Weights of a small mixture-of-experts language model, trained from scratch on English Wikipedia: width 96, a variant of SOAP for the experts.
Below are experts of layer 6 (counted from 0) of a mixture-of-experts language model. Rows are named gate (a neuron's input weights, with its number), up (a neuron's input weights, with its number) and show model dimensions 0-95. Each number is 500 + 50 x the weight over its row's rms, rounded and kept within 0 to 999. Numbers have three digits each.
Before each expert's rows: "mostly gets" lists some tokens that are sent to it at least half of the time. This comes from a sample of Wikipedia text that the model never trained on.

# expert 79
mostly gets: " she", " he", " JPL", " It", " lb", " protein"
gate0:474524367475432546410531528504527513615432520437448434493485463532581544526523572473506425437475434555550421482480484522522482527429512465444451510441523556495562528517550532462523501424495424492573494457481547554601451451472477428514488452542500592418404519501478527515547475442517543392
up0:538475621502549464582473513527461506396564516567567554530479545470446455486486430527514559568549588460470542506509510413470534475580463516535537505514475425490449446460433480546463489599485584511449495565552458425410506533512517532490507536466500425578608464512536452502447480559478469632

# expert 18
mostly gets: "berg", "ić", "wood", "ville", "ć", "burg"
gate1:500456548550620505511459485485438587475455513547513498493581536446469570644562529491432542579453452492431505480510503507515510501353484492473527464436511546359480528591463574529573490531504493499513480460524473444554511407489513462469507476481548457572445447467442482498514415561486585479
up1:456568431424447513462501511502585390537532461425475503497450447565513452356427442539506473474584519488550490525513508539510474487615509497547518534549534522611521466442527407467403555475519529512426522530473520578476466640455468492581500517544504513446535492514507467479526576469511426533

# expert 66
mostly gets: " under", " bi", " pro", " inter", " en", " Pro"
gate0:519615481457458444454536470584511439465445537440559533456594476489537459513443492501448411506537451490532414471390558396523454471519602529551549505513496565508388488472513521497383449489509552491425519501517469527532520504555481513583534518504505457548538609444476521469496588505431502588
up0:498395547562547460606433582453504551520522441586468461543495518531446488470542544461518537435410551524593492440607448564504617571506441438514467598539509518544476503570538475518529546556475454442506518520439524491460447471467478516497465538480501585427458419513586477515517450468425489452

# expert 9
mostly gets: " Press", " Stadium", " Johnson", ",", "berg", " Street"
gate2:538566492521458480493519492443418477518533588459522491414512407521485452444453500463464504505495516511512496515518497467454497496425518439478463468509492412537571447444452457527559538520422551476451530449612614443510455501643540561460462464558555485421579472554468585486562583606552543488
up2:516546489541480510501526500461423485534545550444515487420515420517497455470442494457452488519483499508507506507511484473465476451435503441490432483487463410538540460429446456522540526518431548487447529463604637415453493512635526548458469441538534525428602491553468601473546570634567570484

# expert 70
mostly gets: " George", " James", " Robert", " William", " Thomas", " David"
gate0:403492458451506455464515423425447550515460505506457566583557471455442555517540413529482560505514518598621458492427548523387493543542529491496504473458533575467440506386497471593482476446576524563461469423494460447509542465579543495452447475509550501489476627518484494452482557506444498453
up0:583529530571536544518444566594546427518517482510525445425476499513542454503455571467549433502483482411395538508565423487598542459476457476521516528535514451523592478590514532417513546572408463434552493594503556556480449542419452498535525542461454490537527388437512513570521470498542486555

# expert 58
mostly gets: "rib", "raph", "yp", " ph", " bar", "log"
gate1:502530523574461502505499514526584454468555470557485513540430538458506436455488549501460518566519438548502488633472484532560491448560427496509605549619509523403488559546547583459460403616438464493497513515470471529571597582565463413543520448557529517516421514524487506430466546510494499518
up1:484452460448524448479429464445428540496437488424501484480565448561510567536532500475561513456473574460533498401536487432495476573450522511531424461417492505591458417470490451546586599401549539524497454476523559502453440424427493588487482567422490466474557447445561473571589484487568493484

# expert 8
mostly gets: " where", " which", " but", ",", " when", " although"
gate2:544493513537610477540491432544455453415572516428530493504505517515587446467499552558443561500475511522528532553568483537570388503552530486417554489408555525591451496470491467480486515537488494489468593488460524466457573435609526455507511516496431547591560404423472513440485578570587503493
up2:465524475479442530469519549503523541572439499573450472499464486512406572552477419417556411478523493517483491407469529484429615474470497490580439482593459506419552497548524503534511457422534515545523440521539467518569402516408479544495489472476557482417473596561510494581529403439409512488

# expert 38
mostly gets: "In", " res", " dis", " re", " Un", " un"
gate3:492499454464479515556465508528541524507481463488394543487513458555443563546398589504483522526440423453533483434494522559509417479532510555446585470530432520557487452552474417480489408568500439486530496504481598527469576548512515505442507524477479525480394467554549523525332440563410536433
up3:431481574469438577573454545538480493502488461416435540466473504457527460474571527485500560483427325451505567498512499596474504427407517573475551507535460478538503425486524488446511427555523492438537490583542434507499555507463480476499599538493452529477424420540481516433396530518419491475

# expert 46
mostly gets: " century", " 2003", " 2017", " 2000", " 2009", " 2014"
gate24:482546406419480457414512517464525467533496518478543527439513561432584496529561395485563534564567494475507401483514578479510518489497468464509475528426475407474557557442493561465515401458559542556489513506570543384541553601466551455539543528519570546530390513495476570499494585516490525563
up24:474480469416452446534505525393487518557436541455457611487515549516571481531485413355505415532549499476503459498577587490528541537509510473533476533534505490467553544483499536506543434474551502509521509517592531468557468558471532483573522576517542503455522540653381514465490562610477538519